config.yaml
n_layer: 12
d_model: 224
n_experts: 40
experts_per_token: 2
d_expert: 208
d_shared_expert: 192
activation: "squared_relu"
moe_layers: [1, 3, 5, 7, 9, 11]
router_score: "sigmoid"
normalize_top_k: false
routed_scale: 1.0
balance_loss: 0.00216
balance_bias: true
router_cosine_scale: 10.0
n_groups: 8
groups_per_token: 4
init_std_router: 0.0348
lr_router: 0.00094
vocab_size: 20444
norm: "rmsnorm"
norm_eps: 1e-07
tie_embeddings: "early"
optimizer: "soap_variant"
lr: 0.0072
beta1: 0.95
beta2: 0.99
batch_tokens: [65536, 131072, 262144]
seq_len: 256
train_tokens: 523000000
steps: 3638
dataset: "wikipedia_en"
Below are experts of layer 7 (counted from 0) of a mixture-of-experts language model. Rows are named router (the router's row for the expert), up (a neuron's input weights, with its number) and show model dimensions 0-223. Each number is 128 + 24 x the weight over its row's rms, rounded and kept within 0 to 255.
After each expert's rows: a language model's description of what the expert responds to. This comes from a sample of Wikipedia text that the model never trained on.

# expert 21
router [128 159 100 148  92 150 130 142 100 133 132 152 109 112 127  90 165 136 104 139 112 127  74  88  92 123 153 118 131 152 204 142 125 129 154 138 157 155 121 121 131 103 115 103  72 181 117 136 104 112 152 131 137 145 135 147 135  91 163 130 110 119 124 109 128 119 150 114  77  75 141 150 122 114 116 107 104 108 141 121 103  87 115 122 102 155 144 123 119 108 128 125 110 147 129 131 100 111 139 142 212 116 141 144 102 179 111 122 126 152  97 118 152 134 143  74 118  94 133  95 138 163  93 172  99 137 122 120 109 109 156 124 118 123 122  61 133 173  79 127 139 143 135 125 138  61 141 122 146  95 132 139 150 136 154 123 109 108 136  85 157 164 143 110  88 150 176 111  91 102 113 138 104 154 135 118  98 118 199 125 103 126 152 116 139 147 152 137 134 121 148 115 117  94  94 143 114 121 105 133 128 126 130 136 127 103 158 122 138 135 120 105 127 105 126 118 122 105 146 156 122 138 130 104]
up0 [155 129 114 131 124 123  94 117 138 127 108 126 119 121 183 100 196 140 134 135 135 124 116 157 113 159 151 137 125 145 115 119 134 129 129 113 115 150 143 147 142 123 156 127 130 123 137 129 126 126 159 170 124 132 141  86 128  89 170  93 118  96 144 113  98 130 147 137 129 143 194 113 115  90 106 127 143 116 109 119 196  97 116 112 112 135 140 152 101 136 123  95 164 151 136 129  86 133 122 141 144 146 165 137 147 114  82 136 137 134  96 111 150 123 136  83 124 124 138 155 181  72 130 108 158 150  90 131  89 107 104 114 115 130 150 122 102 128 137  84 157 114 158 122 120 138 124 125  90  70 116 135 154 110 130 144 123 153 108 114  98 122 129 165  98 118 156 122 149  89 160  93  96 136 154 163 171 106 137 119 113 154 126 148 190 147 160 181 102 178 134 177 128 162  93  97  74 146 142 152 138 122 137 137 153 101 102 140  85 118 108 153 144 142 125 144 117 149  96 122 119 117 137 130]
up1 [118 140 123 133  93 146 137 158 136 122 134 135 215 117 120 165 142 187 130  94 153 161  92 106 122 113 123 148 134 136 145 111 119 131  75 152 126 134 140 103 158 118 128 132 170 131 112  37 143 139 146 126 164 111 164 114 111 133 118 141 180 162 154 124 149 106 123 132 137 110 117 121 125 137 135  80 105 135 109 106 128 123 130 111  99 133 181 137 128 138 158 171 145 105 131 125 102 140 112 101 137 124 126 120 146 147 160 167 145 131 103 138 167 146  94 101 132 132 148 128 146 105 114 124 128 159 103 183 126 100 150 157 122 110 127 138 102 124 114 144 154 176 142 149 135 111 125  84  96 163  88 169 129 113 158 134 100 135 155 108 143 132 158 129 153 118 140 141 101 102 141 104 129 151 168  65 114 117 146 121 141 114 130 147 142 132 129 122 129 157 100 143 107 169 106 141 105 116 138 133 135 142 148 116 116  87 166 134 135 162 140  86 126 158 150 200 159 130 157 137 157 163 125 126]
It responds to: Coordinates and place numbers. Degree, minute and seconds symbols and digits in coordinates, plus route and place phrases like along the, US, Creek, postcodes.

# expert 13
router [150 146 123 149 130 135  98 147 105 147 137 136 180 124 132 107  99 131 140 157 132 139  87 156  90 123 124 113 104 119 168  92  97 146 113 141 130 130 141 103 183 122 121 121  57 130 133 138 107 121 150 126 133 112 126 117 116 131 115 129  89 114 136 162 140 165 143 134  90 157 114 159 158 115 166 154 143 110 180  89 110  91 123 138 114 131 107 144 125 174 105 169 157 175 123 150  90 154 129 130 132 137 132 150 126 111  97 128 118 166 132 119 127 106 131  83 151 102 102 170 112  96 137 175 130 103 159 131  71 107 130 132 142 142 139 100 132 147  67  76  99 147 144 125 132  96 173 140 176 112 120 109 161  99 149 150 134 116 151 149 128 150 102 132 116 139 156 146  59 100 133 104 113 127 118  93 136 117 174 104 130 125 154 110 162 139 127 154 166 105 118 143 148  99 114  69 131 128 136 154 105 123 140 138 131 123 129 117  92 131 113 152 152 129 129 151 140 128 159 161  89 121 107 147]
up0 [147 110 170  91 116 106  81  83 161 143 124 118 191 144  94 141 134 108 133 179 131 139 141 105 114 104 134  78 133 159 134 125 135 138 122  85 163 121 122  89  92 137 138 121 145 121 161 135 148 160 161 119 122 141 120 129 133 144 133 149 104 148 114 102 134 105 129 105 141 144 114 119 148 157 164 127 117 142 106 140 168 144 135 142 127 141 115 164 123 147 118 141 111 100 138 142 120 158 135 138 157 143 121 161 149 115  99 114  94 125 126 135 111 122 173 103 130 112 122 157 124 133 148 133 113 159 156 130  94 149 128 129 184 177 110 126 129 135 146 123 142 126 152 138 111  87 169  85 123 101 138 124 113 110 116 124 136  91 123 156 202 136 115  97 154 126 147 203 107 116 179 138 116 183 129 141 147 107 160 110 121 116  91 172 111  84  99 139 161 106 116 140 103 138 155  87 103 151 140 168 114 117 147 122 141  98 129  99 126  96 131 132 143  92 116 141 110 131 161 115 108 182 173 156]
up1 [139  88 132 141  87 130 125 148 112 158 120 108 116 153  94 133 161 130 137 105 120 131 155 108 129  99 128 168 151 129 151 109 117 138 119 159 154  85 106 145 139 148 121 111 106  88 106 141 105 138 125 119 151 141 172 145 105 134 126 176 143 127 111 114 129 135 111 112 124 144 136 139 127  76 123 114 204 103 102 151 163  94 110 116 146  86 113 142 139 100 148 132  75 161 144 169 116 141 129  98 136 169 124 140 128 140 121 113 114 120 121 168 115 158 101 129 104 119 171 117  82 112  49 138 167 108 108 111 107 154 146 108 121 124 134 131 117 145 116 163 166 167  92 143 122 161 115 130 124 157 142 150 128 110 188 110 148 127 145 134 141 158  87 139 159 148  77 125 131 112 107 111 107 111 139 152 129 115 145 129 121 144 151  87 121 166 102 150 164 112 171 160 149 152 111 108  88 104 136 124 151  95 102 113 115 100 153 110 111  98 107 130 157 157 144 163 126 127 119  97 155 104 137 183]
It responds to: Table row breaks. Line breaks and leading pipes that start a new table row or list line, plus infobox labels like UTC+, Binomial name, tropical.

# expert 39
router [109 139 118 136 109 153 109 163 138 112  95 135 166 149 121 138 140 136 103 126  94 132  97 152 149 150 166 139 143 164 201 115 132 146 133 128 115 137 162 154 172 143 158 128 152 120 130 142 109 147 186  94 154 137 149  95 136 129 155 120 124 126 120 176 139 143 130 103 119 119 167 134 110 154 148 141 121 112 139 145 154  96  99 140 139  81 116 108 124 133 131 137 144 111 147 126 115 115 129 145 138 126 123 109 107  91 124 126 123 124  94 146 155 125 137 101 119 117 111  91  94 149  86 129 115 102 111 162  57 113 127 162 129  97  92 108 118 117 114 104 145 144 121 124 131  54 170 119 142  96 120 117 136 154 114 211  92 124 143 133 113 147 120  84 151 152 126 155 115  96  91 128 102 161 117 101 151 119 145 149 133 165 124 151 192 125  81 160  95 133 102 110 158 109 114 110 125 129 108 119 110  99 134 116 146 114 140 120 109  87  95 140 123 139 104  89  98 173 169 128 116 158 150 140]
up0 [102 144 101 153 141 155 136 122 144 106 101 107 111 159 154 116 136 116 121 139  76 102 112 117 103  91 129 125 131 129 133 110 103 137 129 117 133 124  83 119 140 164 130 128 136 134 132 154 119 104 124 135 130 143 111 127 151  92 124 141 117 165 145 138 137 131 140 132 125 142  85 107 125 122 133 136 150 120 139 135 140 106 143 120 138 143 139 134 125 113 116 114 143 146  94 162 136  94 102 109 168 113  56 113 103 115 147 132 147 114 110 131 196 114 173  72 194 105 123 141  92 119 121 120 131 115 107 129 166 131 114 161 152  66 121 144 143 104 128  93 108 119  85  87 133 120 102 143 175 118 127  95 113  61 163 131  91  99 124 164 115 157 139 103 137 159 119 137 114 117 121 127 130 109 121 145 171 135 124  77  78  99 144 116 102 130 140  72 147 130 134 120 160 129 156 140 126 116  99 186 153 158 138 121 130 141  86  91 108  70  80 166 120  96 127 104 141 133 126 160 118 128 145 168]
up1 [182 127 114  93 171 118 131 173 134 109 119 133 135 146 130 167 162 135  96 139 109 115 152  83 146  86 132 138 151 157 191  81 128 114 142 146 149 144 148 125 184 118  93 109 104 122 142 133 105 159 151 160 157 147 103 174 137 137 119 129 147 118 126 140 131 127 143 113 132 148  84 135  99 151 106 126 127  84 107 114 164 111  92 140 103 119 164 112 112 164 116 123 125 100 138 127  84 113 162 113 114 148 118 111 126 149 167 160 112  93 122 118 166  86 146 129 157  88 108 161  96 139 102  89 137 118 120 137 103 106 134 145 137 162 136 139  84 105 134 122 131 133  54 130 112 118 103 108 117 149  86 123 122 124 156 161 144 149 123 117 172 177 117 134 144 163 137 142  73 130 124 107 134 139  96  97 147 151  92 142 145 149  97 137 156 120 108 148  86 149 118 101  85 128 120 111 159 133 141 110 135 142 173 121 152 137 105 148 152 143 149 149 145 129 130 150 125 141 124 104 140 102 146 177]
It responds to: Western first names. English and Romance given names and initials, often as pieces, such as William, J., Fabio, Lorenzo, Jérôme, usually before a surname.

# expert 17
router [145 154 116 132 124 154 126 142 138 158  86 141 138 159 120 125  82 152  51 143 107 111 114 115 136 127 149 129 133 124 115 139 126 196 124 122 142 126 156 149 134 105 160  93  74 127 119 142 128 163 108  88 111  99 163 127 172 102 143 134  93 100 117 106 125 122 152 111  66 100 130 141 121 101 110 110 106 131 220 130 148  93 150 188 107 114 134 104 128 166 164 115 121 114 139 143 122 145 151 161 127 103 124 153 101 160 139 120 113 158  92 112 129 109 121 131 135 112  88 139 124 157 112 111 115  87 158 132  78 106 129 115 140 111 129  99 125 118  43  97 111 118 103 140 108  79 102  86 164 125 135 125 137 101 158 142 130 103 125  99 136 113 145 132 126 126 122 142 121 147  98  85 129 128 111 114 134 113 132 129 163 152 126 131 135 133 137 140 141 157 131 140 133  72 128 112  99 159 139  99 131 125 118 157 163 133 100 121 143 124 101 117 108 135 100  85 142 157 124  90 133 140 116 137]
up0 [136 143 126 109 143 117 113 136 128 117 129  78 142 153 127 130 117 153 156 144 163 125 116 106 154 134 145 132  84 115 116 103 134 130 114 158 179 116 128  98 145  98 121 127 122 132 128  95 101 135 131 156 133  99 117 123 102 124  84 163  83  87 168  61 127 164  96 124 110 136 137 107 171 109 133 194 108 113 156 149 111  90  75 131 101 130 137 164 128 144 129 160 163 165 131 162 142  99 144 161 146  96 142 110 112  98 113 160 125 191 132 118 121 100 120 168 121 169 166 124  80 128  97 109 167 124 137 102 157 131  76 150 138 130 126 118 139 112  81 142 150 117 109 175 134  95 135 109 116 105 137 130 114 104 146  90  92 101 135 166 117 136 133 171 131 149 130 129 132 135  64  86 131  75 117 121 108 149 106 127 115 165 164 127 126 116 141 121 161 122 127 154 145 113 104 104 138 110  89 131 154 128 157 112 152 118 141 158 146 138 127 150 128 133 113 116 133 134 141  98 136 134 141 167]
up1 [133 107 155 159 132 101 125 133 134 135 127 104 119 120 117 124 142 154 133  82 130  94 119 139 123 133 123  92 102 114 110 115 159 145 133 125 123 140 110 117 136 151 117  61 129 151 118 116 105 181 134 113 110 150 131 122 104 158 181 114 113 142 106  89 105 157 140 148  67 120 134 118 134 161 119 106  99 177 156 138 130 152 133 117 160 106 127 116 132 156 122  72  79 133 125 114 150 118  99 140 122  66 128 154  99 106 124 142 160  98 103 138 114 157 100 136  94 117 145 154 139 126  97 129 160 113 124 146 150 116 121 121 114 128 166 136 122 114 100 121 173 147 101 101 107 102 147  96 174 143  87 174 119 103 126 165 119 112 114 100 149 130 163 109  98 145 136 136 124 114 107  78 120 104 153 157 127 154 122  97 152 146 108 154 107 116 111 106 170 132 124 106 179 131 124 155 148 122 109 137 141 106 222 118 133 104 128 154 122 123 134 160 129  89 105 148 172 168 131 113 168 162 141 110]
It responds to: Section breaks, headings. Double line breaks before new sections and the = / == / === heading markup, e.g. ==See also==, === Water ===.

# expert 29
router [130 130 172 121  70 145 124 162 103 144  76 143 124 124  57 121 110 124 102 183 121 143 120 125 129 151 145 156 120 144 153 134 114 139 118 140 115 137 143 138 114 140 150 104  69 144 139 154 122 129 115 142 133 134 112 114 141  89 130 141 105 122  81 144 149 138 168 101 127 153 122 143 130 133 111 128 117 160 147 128 122 151  90 114 134 162  86 128 124 156 174 205 136 156 148 134 103 102 111 125 153 128 144 107  96 106 117 116 115 170 101 118 129 161 149 133 114 115 125 117 118 132 146 119  84 113 128 164 127 139 134 139 142 154 140  78 100 140  15 102 128 115 111 146 136  99 157 104 139 122 150 144 130 146 136 139 129 108 128 100 147 139 116 122 159 115 167 137 105 136 157 146  93 155  85 114 160 103 168 106 125 161 151 170 135 141 123 145 159 125 134 149 133  70 139 128 129 134 142 112 155 133 141 123 147 103 105  80 107 102 113 117  98 130 144 166 102 145 158 151 147  97 144 130]
up0 [ 93 119 173 157 125 102 130 116 133 104 146  90 129 115  82 184 104 143  87 135 128 105  98  80  96 179 124 170 168 135 120 121 131 139 131 125 107 119 124  92 160 164 123  98 161 119 153 168 124 110 136 154  67 130  85 128  98 111 150 128 124 154 120 137 154 150 163 113 161 111 140 169 132 124  81 115 127 150  94 127 145 136  70  89 131 145 152 113 138 117 148 170 108 121 103 150 164 119 136 108 118 121  96 144 113 121 121 108 115 143 139  66 125 149 130 107 109 164 123 117 136 167 151 164 134 117 105 149  87 108  92 130 133 168 110  88 140 125 112 103 113  99 128 129 125 130  86 135 155 126 142 135  99 134 121 112 113 127 104 100  89 110 121 133  92 132 150 106 146 158 122 166  66 147 130  81  99 108 161  89 147 114 148 154 147 129  94 124 122 129 143 151 132 127 113  78 107 108 142 111 151 128 153 113 129 145 128 127 109 162 138 134 114 130 137 121 146 158 169 137  80 131 124 148]
up1 [104 126 115 160 108 133 123  89 152  99 119 142 146 138  86  69 136 120 106 121 124 141 102 111 144 119  86 148  98 164 108 176  99 141 165 146  82 138 132 151 115 115 160 136  80 115 123 109 172 157 133 135 117 136 125  87 168 131 120 106 125 127 123 130 104 114 159 121 101 114 119  99  80 139 111 102 141 116 130 143 124 119 126 132 128 107  95 136 132 173 155 136 100 165 114 115 122 177 154 120 116 115 117 119  90 128 130 118 118 117 112 123 125 125 104  88 125 171 119 119 103 138 119 117 145 119 153 101 122 141 128 126 103 147  92 146 137 169 142 135 122 107 126  88  80 154 138  95  61 148 143 135 135 116 114 141 145 125 136 128 140 131 152 134 156 216  92 139  68 149 144 167 143  83 142 153 165  94 161 156  96 123  82 130 108 166 152 137 120 132 122 132 160 104  84 101 139 138 128 137  96  97 129 127 143 154 130 119 131 110 138 124  77 160 116 155 116 128 177 145 150  93 105 147]
It responds to: Sports statistics numbers. Single digits, semicolons and pipes inside football league and player statistics tables, e.g. 5; 3; 2, | MF, | Total.

# expert 7
router [135 160 131 132  96 169  93 141 133  96  81  99 142 114  95  99 124 157 101 130 132 117  87 114 137 120 155 124 117 148 136  96 149 131 141  97 105 137 152 139 142 163 152 132 145 146 163 131 105 150 155 116 144 116 148 138 172 105 110 161 110 140 127 178 119 160 155 135 116 125 136 150  96 144 165 140 156  92 157 121 144 117 116 120 114  99 100 111 122 160 155 123 143  97 157 144  95  86 101 130 117 119 111 123  63 110 150  87 132 105 112 128 118 144 131  81 139 138  60 117 139 155 116 142 123 134 136 160  94 128 112 154  90 116 108 122  89 116  83 121 103 147 103  98 101  76 126 147 146 127 119 114 140 172 135 216 103 104 135 122 114 113 102  92 116 138 136 136 122 121 117  93 137 172 102 103 141 117 169 125  92 136 144 154 154 135 139 161 131 123 156  96 157 127 144 133 131 151  74 123  85  92 112 123 147  90 117 118 113 121 119 124 124 122  75  89 112 148 154 107 129 142 137 145]
up0 [ 99 110 116 126 142 117 158 172 116 105 131 103 122 174 108 114 125 131 127 137 132 175 170  92 133 118 148 133 110  90  89 140 101 147 153 143 107 134 155 160 185  97 166 106 127 138 152 119 101 166  85 139 173 123  87 153 165 146 129 139 133  87  87 113 137  97 172  99 135 132 120 109 133 126 144 137 120 109 132 116 154 109 132 129 132 127  81  85 155 155 157 134 157 145 137 100 124 120  89 123  94 142 164 152 113 109 130 121 123 149 119 105 145 104 116 125 118  93 105 151 146 115  97  83 137 106 157 110 134 132 133 152 146 179 128 108 128 102 144  89  97 150 126 147 105 155 144 124 143  95 112 169 129 144 129 153 107 109 138 125 105 161  98 137 134 123 115 106 106 164 118 132 113 142 107 109  89 163 117 107  92 207 143 125 111 133  63 117 156 108 183 142 120 122 122 138 142 113 106 122 141 114 149 131 142  72 118 121  93 134 103 113 154 179 107 124 110 142 165 129 127 159  97 136]
up1 [141 148 121  99 133 129 152 121 201 123 131 152 131 160 136 107  90 146 131 154 161 123 124 119 150 120 128 128 147 124 162 127 105 127 133 120 127 148 126 117 103 133 135 153 132 161 109 110 157 123  91 162 143  75 102 140 125  95 113 174 142 125  87 145 118 199 170  95 151 123 117 126 112 122 146 121 154 107 118  89 137 131  94 143 118 143 163 152 136 157 150 124 156 111 130 155 110  82 162 129  77 108 130 154 104 138 113 128 136 134  96 119 169 107 145  90 138 132  90 120 126 132 125 121 107 159 157 175 127  81  87 144 121 138 146 121 124  98 128 108 109 131 101 150 156 110 105 101 137 128 115 114 133  77 134 171 146  77 105 166 123 196 147 153  96 137  72 122 119 102 148 119 122 144 108 128 161  83  87 142 136 154 124 155 128 137 114 156 146 105 126 136 141 186 131 129 152 154 126  97 142 106 127  99 146 109 106 135 168 139 107 117  97 169 113 127 131 150 136 119  79 117  92 121]
It responds to: Given names, Slavic pieces. First names and their word pieces at the start of full names, often Slavic or non-English, in lists and tables: Maksim, Jan, Alex.

# expert 33
router [116 150 169 113 123 146  79 171 111 146  91 125 129 157 138 103 117 135  87 117 128 123 116 115  93 123 149 133 104 161 188 130 145 163 172  90 112 178 156 110 136 164 117  98  94 139 136 125 110 100 128 147 127 148 142 120 168 123 137 128 132 142 117 136 127 186 131 139 109 105 108 103 132 100 153 115 130 122 191 111 120 137  86 127 115 118 138 129 114 128 116 164  53 177 109 120 113 117 142 129 148 105 115 124 105 128 139 116 105 149 152 108 116 115 126  68 127  75  59 115 110 119 133 106 115 134 125 116  76 134 124 112 137 153 127 109 107 119  70 111 126 161 104 127 107 124 139  97 178 125 118 149 129 136 153 143  98  73 131 110 129 169 132 140 124 128 168 141  92  72 134  91  87 165 135 106 121 136 122 122 128 119 131 137 108 148 156 164 129 105 129 101 124 130 150 103  97 121 114 116 100 133 119 115 114 127 115 123 117 101 130 169 175 144 163 112 102 138 131 166  87 118 128 126]
up0 [107 116 147 142 127  78  77 154 129 113 137 145 149 114 130 114 131 126 132 130 165 133 150 122 100 114 126 155 147 119 169 138  97 160 122 106 145 148 117 165 141 172 105  60 100 120 160 131 174  55 145 108 128 125 174 113 172 148 135  97 135 157 142 110 131 101 128 108 136 147 139 127 129 170 145 131 147 159 116 125 107 132 136 155 106 159 108 179 106 199  91  96  78 125 122 126 120  90  97 141 111 126 158 154  87 175  70 132 102 106 152 130 160 104  87 106 134  85 143 146 142 128 128 133 127 140 109 149  98 124 120 134 115 124 138 124  82 100  94  86 148 120 129 111 105 128 118 125 134  93 114 107 123 106 112 103 107 145 130 145 121 147 143 120 124 121 132 120 115 119 130  99 124 131 146 124 162 169 122 143 108 108 132 157 150 104 139  86 156 106 104  94 148 140 141 112 117  96 138  93 112 123  99 111 143 156 141 118 177 136 119 137 100 127 173 112 123 179 134 120  95 159 121 101]
up1 [146 165 104 104 101 120 117 130  84 116 104 138  88 140 181 160 153 116 138 116  95 142  72 144 124 123  70 127 134 109 131 125 115 143 106 178 171 103 154 117 119 162 131 106 118 136 139 109  87 123  92  84 116 107 127 105 126 133 136 133 133 146 123  95 165 162 144 133 128 112 156 154 172 131 116 119 157 187 189 137 112 136  93  98 141 163 149 159 126 137 125 116 141 117 144 112 142 105 167  92 158 120 165 135 102 140 141 108  93 136 100 116 130 159  88 110 146 106 139 102  95 131 125 113 110 177 131 134 118 128 141 130 146 112 163 141 144 131 137 149 124  84 104 117 166 151 119 136 123 138 167 109 102 114 100 160 145 140 154 172 155 125 123  95 103 118 149 126 141 119 105 105 153 154 133 119 148 161 139 141 139 164 105 141 126  98 126 138 125 117 158  84 151 115 137 148 153 133 123 124 183 137 107 146 128  84 158 102  95 102 169 171 127 113 123 111  99 138 142  75 122  95 152 171]
It responds to: Infobox list line breaks. Line breaks ending infobox or taxobox fields, before the next "- Field:" entry, e.g. Scientific classification, - Kingdom, - Starring.

# expert 5
router [131 145 184 141  68 158 146 151 108 138 108 105 138 120 104  85 141 118 102 210 129 146 106 108 116 119 118 100 101 135 140 145 144 136 123 159 131 143 172 171 136 173 121 148 107 120 150 146 107 157 152 129 151 132 120 119 131 104 139 164 160 131 161  86 131 125 146 168 118 138 157 134 111 105 122 136 111 124 155 119 120  67 104 130 139 110 135 154 110 109 142 158 132 123 166 136 141 104 135 133 138 129 142 105 115  86 125 111 106 164  89 129 108 146 156  73 112 120 104 140 124 107 130 150 116  91 118 124 124 129 140 130 106 113 154  75 108 126  10 110 129 114 128 140 139  59 122 144 126 123 111  91 118 137 135 146 121 119 158 127 105 126 138  76 123 160 155 127  84 122 130  85 149 139 121 133 127 150 122 143 146 104 142 147 124 136 151 134 139 112 125 135 154 105 112 114 102 140 121 111 125 122  99 143 144 139 165 133  93 133 109 115 128 163 106 144 130 171 181 181 134 126 112 112]
up0 [151 161 136 138 121 139 126  78 132 146 166 134  91 125 130 128 164 112 107 103 137 128 138 168 134 129 153 146 151 165 132 123 109 169 116 167 112 114 157 126  88 147 162 134 108 159 145 121 115 123 158 152  75 100 114 117 133 149 130 143 121 105 125  85 130 108  62  82 106 154 163 107 123 161 107 161 136 107 134 148 137  64 123 147 121 161 117 131 159 133 146 167 164 101 163 163 141 150 139 131 150 155 103 139 122 129  93 113 148 113 145 144 108 128 125 113 104 137 150 169 102 104  83 134 132 105 125 196 131 142 171 149 109  98 127 132 120 100 105 106 117 113 169 143 137 121 104 149 113 157  65 155 147 124 113 159 134 146 117 107 136 150 145 125 120 134 152 167 116 116 123 103 122 148 131 111 140 142 125 133 139 143 134  94 123 118 202 104 100 128 130 148 157 120 160  87 138 149 161 126 122 117 138 128  93 190 144 100 123 121 142 154  99 104 157 138 144 140 129 136 108  88  87 167]
up1 [116 191 105 115 116  97 142  95 176 172  89 129 122 101  75 128 140 176 113 113 112 152 125 144 140 162  74  77 124 133 154 143 119 138 125 110 112 132 145 116 122 102 100 154 142 179 158 117 154 147 126 111 137 119  99 153 120 128  88 122  93  97 108 127 104 156 106 145 104 125 126 124 125 125 124 101 128 149 128 112 114 131  99 138 128 120 148 160 147  96 150 130  76  80 170 135  98  95 136 168 109 136 130 111  79 115 134 120 159  96 107 158 144 141 107  91 106 141 118 119 127 139 170 126 153 139 140 105 124 160 170 104 179 121 145 122 110 122  36  96  78 159 145 125 105 134 128 142 134 152  97 133 100 123 117 117 141 144 149 136 137 152 111 135 145 121 119 158 114 123 136 129 142 119 133 136 132 104 140 132 138  97  85 126 104 137 143 130 115 128 126 138 125 117 105 131 104 103 160  87 105 163 103 110 119 118 165 142 132 133 189 156 159 170 103 116 135 106  74 153 117 146 136 140]
It responds to: Sports score tables. Digits, en dashes and pipe separators in tennis, basketball and racing result tables, e.g. 7–6, 6–2, | Win |, | Clay.

# expert 8
router [132 136 118 132 121 106  64 144 157 122 129 134 132 138 107 106 117 159  95 158 154 108  82  91 115 102 151 160 112 147 125 127 136 183 125 120 130 176 162 148 128 129 169 109 131  76 108  91 120 135 148 137 139 117  85 138 136 131 106 163 143 129 116 130  97 130 137 181 141 123 115 130 117 115 166  97 138 119 216 143 113 108 129 108 108 182 144 150 124 153 149 134 126 121 133  80 114 139  98 153 158 140 122 130 103 122 129 135 117 110 103 141 136 204 109 120 105 118 127 124 122 129  66 131 108 154 158 137 101  92 138 192 118 160 123  75 112 159 118 107 130 124 111 140  99  98  84 115 131  75 122 114 134 128 140 119 141  99 159  96 111 132 118 151 108 115 134 143 145  94 120 127 139 115 120 122 127 127 137 120 109 147 129 134 154 155 120 109 159 104 115  85 107 123 109  76 111  98 116 134 158 137 125 141 137 164 152  90  98 130 144 124 116  96 120  66 144 132 144 100 107 157 150 121]
up0 [ 87 142 139 126 108 129  94 127 114 120 110 129 107 138 118 166 103 114 117 121 135 101 118 116 129 142 135 139 171 133 122 124 154 172 148 143  83 136 122 127 140 151 170 116 113 105 113 107 124 149  99 156 170 114 119 148 123 121 169 113  99 129 141 130 119 135 107 137 112 118  93 118 140 143 149 144  92 101 136 123 153  91 142 122 128 139 132 173 141 131 103 100 160 122 157 172 115 117  67 111 128 180 149 140  99 140 108 122  99 121 160 107 158 132 119 152 111 111 108  95 124 125 118 142 132 147 190 197  83 113 121 119 109 158 143 111 156 128 129 114 137  97 164  98 166 145 111 116 137 122 156 137 137 103 114 110 127 122 141 133 158 157 148 107 104 136 137 116 159 129 113 123 111 116 136 134 107 117 121 116  60 116 155 148 122 109 159  73 182  97 114 186  79 125 106 140  81 103 142  97 109 174 108 108 125 118 111  72 166 113 134 158 164 129 151 120  94  81 109  91  92 141 122 126]
up1 [113  59 142 122 175 113  88 105 139 157 105 116 153 123 133 116 125 140 133 132 152 113  99 156 163 143 141 143 105 114 111 139 151 128 156 136 143 131 135 122 131 129 127 150 133 151 182 115 124 119 131 109 131 128 112 127 118 124 131 119 148 151 153 102 115 140 132 136 135 117 152 145 112  99 126 124 118 172 163  69  98 111 115 100 163 136 116 143 101 147 107 102 102 129 129 123 144 116 148 131 170  98 140 133 116 148 122 121 138 111 117 118 137 135 192 174 109 110 153 128 102  70 118 123 172 129  97 188  88 111 125 167 108  99 124 108 135 184 145  90 159 131 132 140 135 114 136 145 127 107 136 141 132 108 122 119  89 122 168 110 123 108 138 142 111 118 127 106 116  82 104 102 126 111  90 139 111 103 138  95 188 161 114 125 132 121 128 114 130  71 146 169 158 111 117  90 124 119 172 142 162 177  81 154 151 123 135 129  98  96 153 109 183  94 161 124 155 127 144 132 126 108 123  54]
It responds to: Mid-word syllable pieces. Short syllable pieces such as om, am, im, mid, Sam, Ch inside names and long words, e.g. "Xi|om|ara", "Phn|om Penh", "mid|fielder".

# expert 1
router [150 152 137 125 123 171 121 133 182 112 117  88 127 140 106 111 105 161  85 160 128 114 105 128 152 108 134 121 137 141 166 104  91 152 126 147 118 183 148 107 149 153 129 128 100 120 131 127 128 161 148  96 123 133 158 138 120 119 146 151 158 129 124 120 141 138 169 130 115 111 119 103 141 111 157 162 124 120 163 145 125 116 101 143  81 157  41 132 163 100 140 160  98 125 128 115 125 124 120 147 135 128 133  97 109 123 129 122 119 150 125 144 142 155 119  90 109  83 125 112 111 148  92 114  99 149 138 174 105 110 113 149 153 114 160 104 101 129 132 118 137 135 135 138  90 137  95 129 113  87 119 137 136 157  96 113 125 141 149  92 137 165 106 109 145 152 126 145  78 139 102  95 109 138 115 118 116 142 165  92  97  98 118 137 196  83  91 112 125 110 205  97 167 118 123 102 135 152 126 124 116 127 146 129 130 130 140 118 153 115 173 128 117 150 118  59 163 165 150 110 106  98 131 168]
up0 [161 169 119 128 163 122 104 176 172  99 120  98 111 170 132 105 103 112 153 169 161 120 131 131 124 122 100 113 130 136 136 115 132 119 118 108 150 112 110 124 135 146 123 125 113 119 102 113  72 186 114  96  75 104 160 123 129 103 135 114 131 146  94 117 125 122 105  87  98 151 123 134 134 137 130 118 123 115 106 122 139 133 140 153  68 146 105 118 109 127 140 162 125 112 127  97 148 110 160 137 163 107 171 114 130 110 121 121  90 141 148 120 159 154 189 112 130 155  97 108 126 122 106 163 121 123 104 163 143  67 155 141 111  88 136 109 135 111 116 130 136 146  77 157 142 133 152 110 135 107 117 128 103  93 100 130 126  96 123 131 160 147 136 162 137 151 125 187 140  96 124  56 103  96 102 139 108 149 116 113 103 131 110 141 147 130 126 146 157 104  83 112 163 172 104 148 122 143  94 108 122 185 101 144 109 159 105 147  89 110 126 151 170 164 131 114 152 131 115 143  99 112 133 124]
up1 [134 127 117 117 158 183  98 150 137 130  97 135 113 146 148  92 104 127 130 113 154 114 118  97 142 146 117 114 138  64 134 130 129 132 128 129 143 128 143  98 133 146 113 127 108 128 100 149 149 145 132 159  98 100 106 167 126 129 118 102 104 101  85 112 157 135 117 110 107 139 149 140 175  77 150 114 125 152 117 122 167 109 152 122 126 131  85 141 136 124 166 149 105 146 153 132  73 140 112 138 153 167 111  93 109 123 146 151 160 164 153 131 141 128 124 103 119 114  87 158 118 138 107 138 140 138 156 138 122 171 121 126 110  83 109 128 107 141 160 120 127 148 110 143 147 109 146 135 111 125 151 129 141 115  96 115 144 157 155 124 155 101 124  97 115 130 121 150  84  74  65 141 141 128 120 120 131 154 149 158 109 105 122 125 121 110 124 152 122 133 157 149 138 109 186 134  76 101 131 109 108 135 202  99 164 121 129 107 164 192 134  98 116 195 119  93 158 163 161 176 115 141 110 152]
It responds to: Mid-word pieces, degree adjectives. Word-internal suffix pieces like at, ed, ly, able, ur and degree or quality words after is/was/a, such as much, very, strong, similar.